Weights of a small mixture-of-experts language model, trained from scratch on English Wikipedia.
Size: 12 layers, width 256, vocabulary 32000.
Experts: 192 tanh GELU neurons an expert, 2 picks a token, a softmax router.
Below are experts of layer 4 (counted from 0) of a mixture-of-experts language model. Rows are named router (the router's row for the expert), up (a neuron's input weights, with its number), down (a neuron's output weights, with its number) and show model dimensions 0-255. Each number is 128 + 32 x the weight over its row's rms, rounded and kept within 0 to 255. Numbers have three digits each.
After each expert's rows: "raises" lists some tokens whose logits its average output raises strongly, later layers aside; "gets" lists some tokens that make up at least twice as much of what it gets as of all text. This comes from a sample of Wikipedia text that the model never trained on. Tokens count by the router's weight.

# expert 14
router:109130132155115117097118084153168069088155080130089154125166104101135082124089115104119143170118136154114111159115116131168148189133085081098102184149128068143176134129185129137100173124114150124033094112084149132124112134171089148128141146096159121151122135129166098146129120086134142124103108141160214107144153173134108157126141131142087150083115114113109075116116148137131103157156146197117170174104052158126115126122133129141087083118053190169102123154195180165117121104184084121128082097103137169125058085042217115092155112124113125116164122138116176143140097208121133078108125118151112123138149150151168118137120117107150173154106129123079077104112147148127114121032091105143125109085152128109082177086149136117100120106169120079204170144191176128122104057153137
up7:122152125096067189073126146127177115147210229151103155153149165138163115077111110145209181154134138135083095135126113103143128164129094207114096149100109173189107105129133117160147161138161138090104108122113112159108180124153066208097162123135134095169160154114142099108177136122092123087164110171098088095117155120148194116111108076158105162115178068126049119122117177087163092139145181157121174123082110124095148143136121110136108095164088113111086093151154114103182120063094104154112125120158099154143080136087116131158100152127087130139165121100117130126168130121087101094158105138106124127077108236158110166149121152134134112178074108134128119107056129152156134175070157117122158119133120165067197130122085114122109102154114138163105176141131132129118096118070120
down7:127178118151176139170163094144182172178190086174113159108100124129105165080172135177105109131157110161118091139155114120121119145097133186153160162121139115163175153161134154105113143141140112146086177108114126158099138123134110083136172087071149146140114190144154072046098130138126126161156143117130113106127109175132129135113136072160169122122126136087084175071153105100107138098166171166157170135147193150124127113064115150034144162173132159130156069116115086105104121111132085097087108132107166186119139118155092133143155191157135161090101149068135081106126085145142139126079134055175151093122118141103154120150112148100098086111190125079129114124141106117055137162152158153183060159155158116137204159159147109092157149164141198197121082152124119114190141103105068
up8:165164106100160117065111137145179165143127107163105175102102165152173126100135136085122142118090107147112077125201140144155162138136101153098132132117147159111125135145122074068103080198115161148150108140114138108146156160100104155155128121176047147136167095070125125095093228111144132160089138160091078139154206091136108124156168124090142170127097147062042185097149150070145161127137147221120099125115080083146078097135142093121139105121129087158106077148059108107172099158122110128081116141138149118168135122168159100091111114117080103113136132127137124178133135149115139134132112111119103116160110162112110123105134145118175151134132159201151171138156104050196120088123131118096146067091139136160115097134152151112178182171122143079138103052113187129162094130066089
down8:130108118122083116146182185117164081189133155074172139164109104160158097093125093109149161174114140095142101140149143118129155094083184121146115107128150115101155140095076088171110147130150121145148145138133127127113106097132057058089107080123129084126060144129124146134109129158136123127136159145097150131155138106097136129181112178144147151123104182141139134082110175129074130158082129169188138182126225123169145205122101153159189125092194133122107174176183097153142152136110180091121127066147083138112193132129091147111171153070123097185205127145186165160107196117108159122128126136155196133202129127148072093131111142147152133182191131084118107167085086087111148078101123094134190132139149076163109174119117136127161130125096166110086172156124124132113087148145104
raises: "-", " he", " as", " made", " was", " who"
gets: "\n", ":", "-", "=", ";", " ("

# expert 2
router:142125071131122186095086123139111156141140055115155107102167130154146162134097119149099145100096194133140127134116122129159137136208131128129166111148141131123110142133131160097169136145098116146111121161129130051067187113116122112073118117150178111157121199167104094095160093124121133115129067115104138125119142104093165132187108128138145129092112129069120121121158082138096109159103137125020136050141120139074091100019117159136173126102119174118158135128124116096130063153171080122114191088131131169192101126122146171115106150111203126111136085104136177145140151125139110117130162115118146131196159098170125123154178154158168061176173096109200111137107123139089129130033142090136178159150129116122152128114124089130145057124142157113060086164193151088123109154158087
up6:115110145107102110118149158140086161118119137141156128076108151152117159086067131163087146118144099178141135187071169141049179095137124115078129070144148136097120130112067239104177130097106124110152133195053105148094162112148123123111166125153095117165149135137186128167122117045129165147174072177102161147094136193137157145152088142192131159160155084111100104087099183171138113150143161150095097184129103127090070119111127130174131185132129151116114090095164157189153146088150071143131152136093108112110131161158125096131116154172152143166133146102102150123084083173191116144152154128143114123128133115101123118140132097147186077185154133165126180131107074076128076164127124129161149150149138143134160122135063125065129143130071173094100124081123172138088176122066111
down6:208145128168129090058098169113145141124105093133110123112102118120084133133174116082060124173135123120110187147111127177152133161128155104109134139120146110105147100153096144125156123166173152096163158125100171119084118078124103075117155198138143136096127154082070179108119132187076170130103156161119158171189125090137115178125135109125131132096141143139102149131112098143104094140125165131094133160107103091069070164084080149174104148142142134054152150076121170156153101151183122071154102138126119115134078160134131105092117147154142094125169173147106128130128155177077179162182185152152163160194152079132136135157146075092101170089166124205116147222096155110181137139119187133126079179111075098135109125114147109142124132152093095148105149095140079201074167072119151
up7:082087142136080089143097068158100144125108144065151187102105121164132132130135114098125124142157091130194107146129133139083141143125131129116099155151112188048157142111102197158154144112097160159134137156108109110104140116117177145134145118096144127119082104155170125181119134154091201138145178139076113164168141120145111134105180082170147113094122096041141107115171125103159172129141152140160147141106090143167182113067189162162163109152105117168167146145143147090136161134113146147224099086190144102146103148165113126069136107070168155128080088147103131086143071192177188134102126136124132121109125112105153138117098117116147151068098150131126124185148103170020130069178079092136150128172153150135128166075115146041112098125105165158091079175135091125141111112128126
down7:122097162073101190118105116118149124092163191167161206124113062132056069160127108082121129142110107090087132158162080175147110110140103103139108115143182184099112111090050098107139137100105099145135125129152148175106104113182132147145137091165167101156125124151143169085189155139099102154151159148151143092110172118156201079072173131164138068143118131092138092151099080122148135150144100074091159125122111040144162093137145150130074194129136144135125141157125139123083092121054161109130146146080158089123105154183126153076161144140111109118138128154139084121099162131188149190179134132157113104107146134143084113157097093159160087155135133127071082074119167164122150167106135155103119120112161102083134177047128179091172118090109104206113108168154116135107144146143166
raises: ",", " ", ".", " and", " as", ";"
gets: "s", " years", " film", " team", " game", " season"

# expert 13
router:133143160066113164111142123131112145177114112128111126203143142129149111157130074101181174066140113105157096104137140176126120111118119189118122142205186136144107089123132089087143134109164121065094129190175139087141177135118071134130135131097088107127157088120092065081123154119122140098113136122159079094100101113146130137103134143161120104130134158130096115122121189138102129139084120165119136213105152215152153123090134134137078139138185144098142103135192124126174163170102148150159117120164133161139209140177131155170067106124107119094105030126114076140120201132103147104086121092108114123132151140131123060109099149206150072123143140114163116095166152137141124089159149086141064102124050078148143081157121151061149141138155115110156101125121066193095154122190165
up11:097119128168090115088166194145093130105097099107128185119173116084122082151127086164146165128113108111092109149079085206102124160105090061154169093090145167067105072126122113074150114108120167136098130113065131103126127103090144145106133118131164186143067153096154082165158077128231127138136115170134128110022130132141127145086130178123097099146139202129130134158140162165107094111134107096111127105227156169129173091124116156193144129146190155106106133167159108158104136120117147182138122119189123101136195123133081123082136166094144102095131115172103171143116132094123200136068163137149143157181118106137165149084114162135104132151156130152092150099124122147156093133112136137113110110101085145074138114122107182118126180117117188105133115150207169162128174121150157
down11:137101157149188118130119132173064142125068162098131139089074116148111168130141076174128175188144172121101192107176200069143154105171129214152141170101095150147147147120137141140124141131114118085114085096114132134140197119128168147125143166135161097147124140118089113130096130155129166119131112116162114102122164108143110139062132134170079130200072170103135132125084097069204084088099129090174117155116098171136128064167138112166146155156168155113119099124110101153127188144114145068153171104122083118117116115157203155166141140116116145118084090113124108154154100139091052149119101063161082138099139161165136150094120125120102102148109146158149102119105107178147197099137097061145120098123054115137083102110105212109140084210130115156131099078104107137115161176109130
up12:116164140127122152124130089107084133176190115133130104182193131128151151173182126045173155104146119123115081171089171105130091118198087166116173102131126185137133106114102072178169118128129106131171162151142187100139081119126140128126181121081111101183125078147112082119192136179143156144132137101101077133195093137130092065113153087172120060177132131094135082012117169131154161111115162121081121150131108157205118124158107165062119123099107152176145118146083123111112161117092139151136117184138114119138134109104116128125123114139138199153115146100142080160144083091154105070079166167129097150169114117127136130109081148226120157133125097093166192147139103091129151119107140161104163102148080112115144146132139092144102082155168129131128131086154112084116143088085082
down12:112147065151117081157043168142153162133112102112194151147087169173135185173079092160098106099089149124080166156139091122151117102120167145173082116114111138150097101142136174175141169105131157123124120133142085116108151112100187160146129116143134142130153159093140112104092128129115160095093111177162129161126099124164108164125147157129169185070146102108169146210082111181111140121157092120167143158131140108095148156146117117130115106090079162136153131124134178160167147141161113134059134159130119138110111145071177063123151165149120131128097059134082156165098147125136150170183124094092218122124115135176048090080156106112193091160178196211120081116073131131145116143154167160143179135128108159144131122118156113146116143092138138079229172159104155132108174125103108
raises: " ", " a", " the", " her"
gets: " in", " to", " on", " for", " from", " at"

# expert 6
router:125103144118133116129060071122167117195100159144137109076113146139173115132107145134124164073138195120165134136126124112139152154159165175148135140163144198122131161086103101076110148183083199131133096170117101142120143124141127112088085159143158120117120132178110165153133108132159095118169100131133102125080106130143152140066107105145127093158135147166140112120135160127122126086070146163199110118141212093123083159004167163132129120171145149176134142161104129118118100097186093107132139137093136085085086127090098163144049155129152138111124139078147143210154157110147088142139149029117132114132123115114139164086120133125072155100166107174115126063211174096098167102164128115138124189121127157074153203111111176152134108137172114137063077131109136093122140166140093
up7:158148106148122146184111122082110165141166099061127156141152096164128122125151135061143205156129123127157126144067057106117144124100106127141140163164142111100096127153091161137142104065155117109131116143186152112155120134181094027074073111150144171146127166094138124113107154070193104119149116169103156108124089139145100126132138138135112157136131087127078104125151128119084167113096167139168209142169141184075159171137127147125103131169142088127112148130126230090117079118105095163163185122124087169112099095131139143163125161051123145105153118110143115107082099106173187183121160125126208186129126158131097105131119135120115122123087086180104096054123161128124166160121058088149145179151170145137121164124119117146103170124127140173141110182049134150173182091098107
down7:152163137046166191122086094159163133129142164158189177144087101100108161144110166082151131102108162162129094148141163083111160142110124106058140106137122159146131127109092161116029151144095053134129120097146145122131096139157130168146100126179055085105141115148130179149143152118102133164095120126115090051133099152119131181062111113060144099095168111110123123091131124138131123118141115150129111141121112127109148114046173177123083156163108067174120224128129139096113158116173109126106126085116138079140104118151103046140150178140138138104120122111072088143077125156141128199139101110109125157139178178144165159146093123101106172096134139103157123141123065146086136112120115136174161047109096092114106122115076140137052113154184213104158112087104097085123135146138150
up8:120103149139131117104112065097099112098140117197128181173150118064156164096134138096089137050119149114176060120147153117140121100160113098079146157095101154135136124112198135092121081097125160114058083099111113149186187118098103101111139104075113115172175204150140121163115134082170134078103164158162119143117139097137119167144088088135143121146116159077187141137138149093145150072177117183119127144137117149131155133108123129169138169183106157176112184135114128138146162086142069113151174102143129110104136144103115149127140112134094188106139104097104141137168165148152100159159161128143103133090174096122125128042145139114126151136164128025141106146119113111153106109142128084132075101113044145151139229153132153186125059142063200050145133113092148113139122107137150
down8:181206094108154122084088146134149085171142106140146018119153098079155158090115090097148092146113119094135114140093117142103099071137067122108116158107145175126130167144129115145179203150110185089135141122115191088159184070129140117162129113116118151116170104164071149122162144178159141079120106138114163166100079116123173099128092075161155153168148125120141142124134175149140083092156179135130199133139154186079131170113147160158052092159102179048136132117088106106074056127097138158154176132064109130179135140156164166121174176166118077166109078133142127114174121137116143182131166096119136142151132107103137143199129170119165111157139133172136060075138130138144159135138135122146115128096115105095103089091128153153104128110115113132163195157069126113151137152133157
raises: ",", ";", " and", " to", ".", "-"
gets: " that", " which", " it", " first", " one", " who"

# expert 9
router:129062127142168130135134084151094128147115184117165153166145119120070135116130157057127138119118138139161105171121130150111144109151141099138152039149105162127162140145152121114185134126152128091097124178119106136098125132146158121090104119118122122103138174175135155067147114109136131120125056139089148112164137118097171150108168131110119103177090122106152131126161099129081096161116095125085147098137096139101138105098096136158143080133197137169101108144134157146130117003167176092135057155162198182104180089122158129102112115157127140114084159124131119095170181172115107131147168144190128070141077120097133210189136136174171181134111125203098106166118191119096139123087088104115171068102151126045139066145145095075118132153146101137112074147114139180048138101165129
up9:124137108120143072133097062096151177171174140141128126131168100158088109055162134081154119101099164147153121118194089170110179105110183119153097073115133088086087140129165185147110158184156090126080104177109105095152106095150124108132087139166137166161140140135117076127136126214158134113147134175194121177124142096139112157106141103213054143111144067108120102182101138131156135137206091134121122071194119112145152134125138091189112105138198156107163131140130036168170163087119127099109099110114089123074104129079123096157166148126143158130137118118118076164156161139132146124124134138115118094155181201137137098148129157072206135107163093117092152134116087093179152109119094133097130200133105095111141118165112143129139073157112182166157157136120137128169089122116143
down9:159167202083145196133061144098154099112136137142136160119151153169132084122107170077192146120149120091172091076123053155089060144152185130162092162152138174099168104091150093153094148117138127113146129130130145138112123167165127128114059161109168166115114109095120113155074101101183044148093176107132154163091150181156102138062106106145147123168115063084139168120198067130118146100083201091151141125115145151126141110094129124160135143158178160113153143084122161137118141128139199102190115152098140166178128118136134163119135134112145090127171132090117149177122134141138155076128114149094103108133134076079116077112096144152086113092114099117102162136162129187175085115204143106138123097142095108128155135072098111095179102114177154140196156129123113085124157120074178
up10:132120098121140136034085081118135164166126141177143132133127104128092105109106083102178107114108177133150061186153095086113148134102111118098104065172111154173181110129149115119154115142138145121137067121110145143089105148109143088058130091149109125158194113133076159130133126099134174169103091166104085129147154048162109173212109128146144098143123121121094133136090161080140093158086080135148101101122158111135171162088094174114051109164172104124092100140166067149140121127118089132103133122109155167127040114146118184128174105168159085139173120120077144126163114143053131130094176159111124126202199082103160154111171148144132173096098186174098139133111148115146173096130091100170151203134177157170122116129121116101101121092073123161182155111142140107119085142140116
down10:171137088133112074093130104077150123128148134151129087036136175115113113126153114111076159055136141088191179148078088095110084160139151112127154122167156133108193104156118103138102131159161126110122125147083075129093102066160088159079138161139092171105146158092149192090117166125130084118197124109147140130120160143123150106109140140171191103097112147145111116159081086148140124111151161173192165143080121188122138147085111143190121104072111144103123118102133063129115119177181191125105175050145140109186132093094139185128121119121118105113122163139123136086096115114130095211117108105139119136143085089128155118140139189066104149138124215125143100140121167099176114103080104098112140148146093121061124115145108122071179119064123115124123092131078133102117178077136188
raises: "\n", ",", ":", " serve", " including", " serving"
gets: ")", "\"", "a", "}", " =", "]"

# expert 11
router:128171064185106142122158101155098148107083090113137130146137133082102122126143120067127152081145141214180118150144122074178129201135180199142159103106126163151079117102140153167154128157089125056072103100064101142122151138135159130100198134140151121128144148172142137083121146106125202176156132124130107111092099129122200126132155125124118139163148122177135118123122122099153153116141067111109109155079096134130081134174120131107077136109136149107139151116117146142109172132108101082097190166143203084186163085138169179127116114160114149108129146108163138116106156121125137118127153068193153113130136175099100158136139089112125176077144043133117130125127094134087180166154135121136105047114072125103179072163176163088082153132101093155216080153081140104188121119112147
up11:159162104109157137099073069122109149151119110152088098113170143152110129150118134136167140134107099120125154141156105134095137120141160069071148130106116185110113147126193178158121144051098141081178101163146081093146129114112211133131207123130166059072106119157145136111154127149150132128132131120168198125117109120161087110124134135110114106122132106185082078131074139074145190081080117065134141102100210143078102175108144086135077120186112135159113152136088143108135075080157206193114136138115173097184155117089158170151117135098175102117119106100099150089152147157148124152146173101109123133108134133113077110131164085109043136099157124192144070132147156154152137081113115162152167173139140095088093183162119103113131098165140115098179092114144138192150149085187146
down11:118131200100090148109148130128127110111138112191129170161102075168083122129175081137121143142111142125145185100153127104096142108100122068150122155120122146122086110131170163088114173108161097129187198174170108145217146087145150123084128149153149207110088127127132158146178058136131092142127139107089112113111106139111082146154174202150140123164111092085168124084158130161113190102113129083190147114147104154116147128129109147093141158178114157132102108124120154136093162087135159175070143133137119118157138138107146127153096077113132118155080146147179112084152164189165143132165116107147120086168151184173134144107064116109080126136113104131050032099169139189100163132136139075108101153122126109121206127083133130071138218122152103119085081191132099169110103094127130
up12:102048056169078173116107188150133104140130129157139173136109085171116128187181117122162110120094099120140084155177067143093128158167129151103126138144120152131094165139124121134030117202125096128134134135197081172108143085090141143124166169134120079124111065143154105060169109127107164134065075095125126170105140115105136126072123167091057153120155176149210151099151121120144128113154152102143153100062159102116140153128131114123164144107120122133164186233147169092156117142145129142105089148122079129157119152142105171151090200093101101142120106128148075124100122078182160163113133113118137125120163201111173130132111132138094083118077142111156073132140155085086151127120188121191118185124127086098170097096153104107100174126172123100124103105139148115131096142112153
down12:110140113119085121178139120105097110141155171172162117114155121121149111117158171206139187177085174151115201137111213138076083136146128133165123102177155094121165114119100129090123142135148117117091105122063144127129144081148088180177070121166131095148137169066124119083176142088118106175154132142114155072131191092118121121165158110115146087086108175127119078168159117134090196137114106102064064062086140142139088101045074188144148142110101118166152111153162151100120109111100127132114048086173068142158111098111146067075085142162101126126127137136140128159127181178133138130104104174153151122167163128128118155132113111124091129162143109158125155080118073114104113123127145140142061188149119135116098189090162122127118062154145086122114175106147063159133101174160118
raises: "-", ".", "s", "e", "y", "i"
gets: " ", " A", "S", " P", "A", " S"

# expert 5
router:091087123073155093118121092111154110195124146109033148149119116208099208111098157132119142179094151138152148196121103145124142087133089156116131147185145124126169175157138120148113148129170157149134119151069122144141127094156135145128054106142116139140143096115220154098134151101144130141113096118089126083128136156125137144108188133109148108091101074107140143109187102114050081153152134147161096149097172150141119146097124219123133102154129111162102210101135129107183170120123190166115186078183155157133188122169158166074097160135118148112119129133172075122100143137086120130119134161170091101123095132112060178133134112134179133185117106186114106086115161102067098126116104084132105184117084119079122107114134143104138096156103081142173162143150097150132086202106164
up6:118103117096156119153104083119156105164140095106170119100114141173051115086138145172126135109148119200157167147120108177146122089133188078096089085180143109138127169186124088060162145081105107162126180181165183093076157104135133125134127140104136110117090137105163185123057135092139108130124143084133176126119150163065170124145202096192140097140135106132154145140131131099170137098109124153183119138059118123174105137151097076139104118158147125132143147157085116131090138115090117114131131107130108062170089153145162082113165125190175142178167110120180150148148137168138176082145137101065104097075094111087107131132142156066094157080160110104074165133117114229099148094103118169142113178118133186126087120116138179072093167109117162124112144155182145142145091140188108
down6:139170157089128077158123096088064125123168125115135148123128130098140067135107112157147116110163168169107154158115149107175169137139104109143154143127127147123103159155125082117086184162095168119178079083098107131164129071121120170164096212094176103090097105117105067087093176160174154106084135131140113114134097163130113120063087136131143181128130103111128133157110098176117117165185053111168177122063128161164074121161134123145076125114170073166164118181149171105166170154140164185092175088076186086154148089161167106142167117174120129108090126088126159139155124181136188149099147115098106124153077152106072151140084060156115089165131083137082159116121148148111133141119109076113174138111165118183144146149144071087116142176049170160119143145143121160116080139127129
up7:078152122086148142161181095108118075120144135168129053161154125134088198106156129124149131195119108143162135172096081140154164201180132163076141111154117122165117087116070144085171097155130131128096114129112156140154078149146132145162116161053146083158146108182121176131137131083132067144183141166125133134160157078062110146066143132155157101093194148093136127108134139172075121072108134146120134132144158136178167125136135099105118166134071171137089135123101174147112124163103113099149115137102107131121159122139143120098093211141079091134114194140184104201148082196136081086124142128134119118098092106075154108151152110137111098141115066196122152128150148178128134156124083197164104190150091121109148166068165093128109171139091143150156125112107146090147058170105107
down7:162177176110065146178120145135144133149135126121144131104214137057107186116121106175181156082085112168126148141134153085110123128162157112095105129150151124080117087149138155120111119104154074130127133126085066134133089148126137181161118121135040090125109149153151188127184117167120163098149120142128122088143124129104152155161143141064156068096223130149130129149125167161146108144090119158144101108082177080117062145098119150145128089139113086173140105151137120204135124139132131105177043115095124172140128126132121100097166138103124121134171142137086122120163131144152128148096138104051171172099063154114155164131088113108123103128103119096185130209114045167129125097096179128165163134117180133163181168090127084149160089143138179133121171160206117067168144157128101
raises: "|---|---|---|", " deal", " made"
gets: ".", " 0", "2", "3", "1", "th"

# expert 10
router:119116128033154145141136086147112142119102168093162111176076123130094118082148128151194183106150116222137056149133142124078129212159088174101172117103148123138159106112133134119110083122070144075139129138068189108110094093180176150144152136130098134118106184119082129104169129114141128106066083126154117037126107119116176120071098121097109124117175124055114127148110088123117167134092127133146082068103191149165139125132139114145204132171190123167161083086127116134124121176152146132171104124143068143148136152075110176151114103181127152124117166107131082147112160099105121124094130152146118115151137106145132123076107167138117121119142155135150186118158155110191189092160143085123147098113063106092123168135161133155162149164052101144087079163116134176163119113149161
up6:088142050147142099133104122098092107091087153111150113092137100110151161086089090176144118148168162119134141109180066107108120132174165127127117143146181100140161115121166130239129109072128147103115135128112116100132121095112126123089141082130193117103175129157149083171088114160086138157136140168165109105123134120106158128092161145187182122180123121120118124177168123167107163165152100099127146111167118164172176135115049149127076131114043130144165143178135129124143143168163132107088074137115151106080099095110162119151132146141111207104160092096038076105159124065110143058134111118145172129103109124104159172124121100130161129160063099185061080099146140142176110177150070131142082140134117110133137091132128107149121073040114167111186100068108136149131165150132143
down6:131054146086122099139099131194200129180157117183092162104117155136131120137097108145147124084122096133185096108132131142075095069145128102151143099131123161112174150077218124130143077137095129170118168074098133064102064155121113130121080124123110138063136115106136171106159145144130108157167143145140124131116147082132084135171117132102137142110142157093113087186124211169127127101089121173100061106133132084123132119113136084174182158150179145143131099102121098126158094081164110166110170158154117171110085248168135118056110129045123089121147134105128141133118144095160106146143142129128130137137159153119081123120148110172108114106090147140060107117098120151113126134169135069166198177074142114107055074115087167102070171141107145097128139086155102170121137129108163
up7:132214161122084166119170114115143190061112133114134150118155181132086141086146167108131127107120129069187151160160155186083133145091079060139182205133178139147090082159130089174126157138164148157154202152114133134104157125060200184091088118181127103147149160122136104153111145125126101096191141112101112129154120134129106161106091146089099130142127145121131137146112110118076134122091143124087162103088145082122134106068087141117076134117163064106157086138111132115085082100106125114142132139092102106093088110117120101139107144107163083159125122100132071127162186068169141139146138097095148112115098132040059091134156065191157092100181147138088127137111125179132172103103097128110106176136113101183120141074162131137077163120102166107132103128098083204128142084134149
down7:079100121136148164099167135161151155160111166185087204058123081138125126094123121110106094127165206165100152109136162118113102138084120133113142111132179125103115175173116175109124134127161097103118155141136127125095101155055088103164122060148080086125141114129153148143163158160141159216155124144099105122140106157209092061140176132151137157104173108113090096114156158153110117075112203151139152119133073132140174127132153112095144091116104064037125107131132075057159113162071129149075120080152142106139112132153098127178206075157121119136166179114173161121127126101150118080135117103158099138145140166095120110179141125148152106111136127123136185155153087167092094126216108159126122124056100169127126159165129087115129084064156110169089156126101126113104097086146129
raises: "\n", " ", ")", ";", "s", "-"
gets: " |", "\n", ".", "|", "==", ";"

# expert 15
router:131074130224116092104101123148098131173069108069115085093105136115071091122122103150140139114060101139112140152148160147112189154111122145062109082120121128133143089107193150154117185158108133164143188075096138131130184110167168119110135101174076123140124132133152114151168129177197098114220105132175130137130112086159138137123131137093170160129116136125119146128175111063111115104149101115109112120128094122114111155094147099213149115131183120160119148128134120141142073118107119120142079165082177062116137116101088161118122112157094166166100081162118079056108114114183152126125211184129136115119104125108102109079130130112176132147196094127103114160140210149091137109011147185127111117128127111124144112158145092099136109147131092102109124110068186101131168139165166
up16:150161116082098152078166125169118124144078107106134099163057109145133113094110094144079106116143196123126105136118180148104100102138085119094127141077173104069102084090123075088149148119158106135148109107152090146137121113135135146129178157195087092116143148140115106154068108086109173117140118169159126102122113142154159168196084134140194209136132131118074136072137120151191093121156120095164142131145140139120141194103117156118095108139133118104218141102104145108147123163166061137169127076105065140152080143142120130115143120122140090173111110097070151153194083166157157085098124131100119113175131185147200145192133114156130126177142116137060116091181142081163075123100140186101072176135098101124121104102100137160091136156163166106118092101149183161155121122188193
down16:175131114164083134131129112139208142130171104098099139116110115096170162135119116134095142113152119173058090101169057176163072104119065066089131079147123187141142160125177166100192143144134089103103090101114141126114097114153203145117109107090148077164134136141083122175083173149089161120117184116155113175142115203206109124074082137148112105081120148096147139113181075095139171137130132117110123138116195114121135114151076123124095112160119141120120120119154091089097138163121134177075146106096091130133070107138123127112168109170120103156123099074114141158112113150197094175164197160109157112192184145103111108156158103177125172150133148081111171128153151087121093089137210122162129079107146132162099164103174140056133109138174099145123134110167144102108127187113119
up17:106115147170189154115114093121100124152130087175083037131146160120125149101110171069143099149079177126127175139159108110147145125099087162139147114062151129189165090145134122146082129114152111180135153091110134129175177167133119104140075172120114145122149144152115148151127142096121146105150141130145166145154168093176172095078171152094159145104130114168148138145174169114115157122160139157182055114143172095061141106130108071123081072126158083155090111138101125094179116053139165107152128125107138156073144087135192085109107113123123153121112158159067083112116162084172064118107092104128122063075119143131124170132103141145127120135107105109167109112159179163138061080160152116097150152213177092153166108111112115056184143095114079072168147137140064121193138133118103
down17:119184127140125132135142164087115170117194092147157096090134110108156186149125181163140097100182121150149135130144140139092131152103117105124124055126138136083141128167122136074119077131136149173168158161142152178153173102090127127108116109163122126092158172146143155127110133129124119092081169111152116116152127162106120017136098172104167100141114102115204128159111060098131102165201178110189125060112104089098154063143130117186115089190155113146152188165131074056153110106181098144114106146139065058110131190155079063126094142148171133097121120138139107122081184154106117156137139132125126183137106158131176136177083108124123122131107106127178144115187147079075143134150196116096141121120123153140147132129092108103149175147126154183098075139177119119194142153174094
raises: " certain", " her", " the", " several", " a", " an"
gets: " of", " by", " de", " under", " New", " National"

# expert 0
router:091099084070142181079117126121064141167110118115126147111113142083098108082127155164136190161164141109154137146100116148117091112089054125155159095132119118099138156137115129112143091127101117125113151169128149167102157169119197053159118127120131109164114122157097159148106107103151124064079134143123106077115121125146118121125158167090068153139139168112116133187116182146160142123170154112180131054140155094115164064098098093116090089082138086110109181134110140143154119155042123101180174147159113155166141139100126127193192176109136149200119110112148173194120153088179100139138112099136144130136130104150167137130101099172150099143103130129153128094118101135166137156102082100138091050134129112201076188156136226109134137094161119116170202110137204114109078104139179
up11:137147121162104041128150076155099139201088117088172135176077126099154174150105113135125149197086140142081103191120119129087165176145148117184161120134131107172155155062174115161091116136074093063053173074120135136110154143144084138129146106103112051102138104108103134188107130101125163150150176110150170118112168167162105185085126115178104130090101095095101106183120153156124137147189124170135156125136132182113184130093154119101163114172123065171117165128089067180164121066089151195091111098107136110167043155160136150105133137085138125156148154125111061118168110151145142101108176135139112114179104104132184190092132139083121102130119122119138188131144121152094118110085106123196085125113164152153136140134130168147147132098095133112145111131098103133161153081127144
down11:121094114176132119131131114171156120099151115108100162115130134099110065119167121112178085111119153126126145110145144089166084126187165109100092178131094127133168098153093161131134133130147121157127132134213101141118152126154146158139097157121079112107125086132072149082184168148127156150079130147116097106155144139170168088123135106086153146146089086127128099061107146075091114163131127130088153131115078110106156159132141137178104103160062153112160080163134112152165128114119083147104165107124087193128105138079081083166087132077140107085122174104143128115183174176068080166167140171149130075200088151125221120162128123112150175112106152157115151096105116154108137168185163132112147187161053199084104127134056117074128112143138115202068109124084053103117159179143129
up12:142138117149148125148127125127125170159095085125118128071119126118097126113117140142118120119172116159150171148122110141110131162095203107107159090155145137075096183123153127086126132102140138092204063078146147136106133122112153149118099109104080126061170151168171138122099125106153118139147120179104151113096100179148106139054138100094192098100091126136188083159072149205165088160126084083118089070149153149070100139103102078166130159119151106135135146084118142160141103091151169136162117105107127164124106143100144123154130122146157238157171184112143188137103101073187140061137085220092123073136167113111171115157101112148183121145124107129164109127131094091156088137112030158103145110123183136079123120094127148057110130099100115115073177117105180158127148127163167
down12:108100216112090137096111118126130135071090093144155135153156095154096134045074141129145176135152178110117136160139148109142122117073149100149124122140110133097098156058105142107154164134125155144208116071099106087123094064154078165113117144172099175162132125153134121104155184098174102102096149110167101131121078139142110102197140145186120132129135194133104106088111125121104066173160205103175100133153095142142165100149154151062165159134170096116095143141157164164102123200132147134188145112081135125097166165172114124125132131113064165123172106145158090159114125082156178126086132173185123107112128140137097128102207111096066103061108131024140155159133144088114129148151129144106113131121145092147135143150101129157102144104143063122186086160146168191128142135123103
raises: " all", " more", " in", " further", " a", " the"
gets: " was", " is", " as", " with", "ed", " were"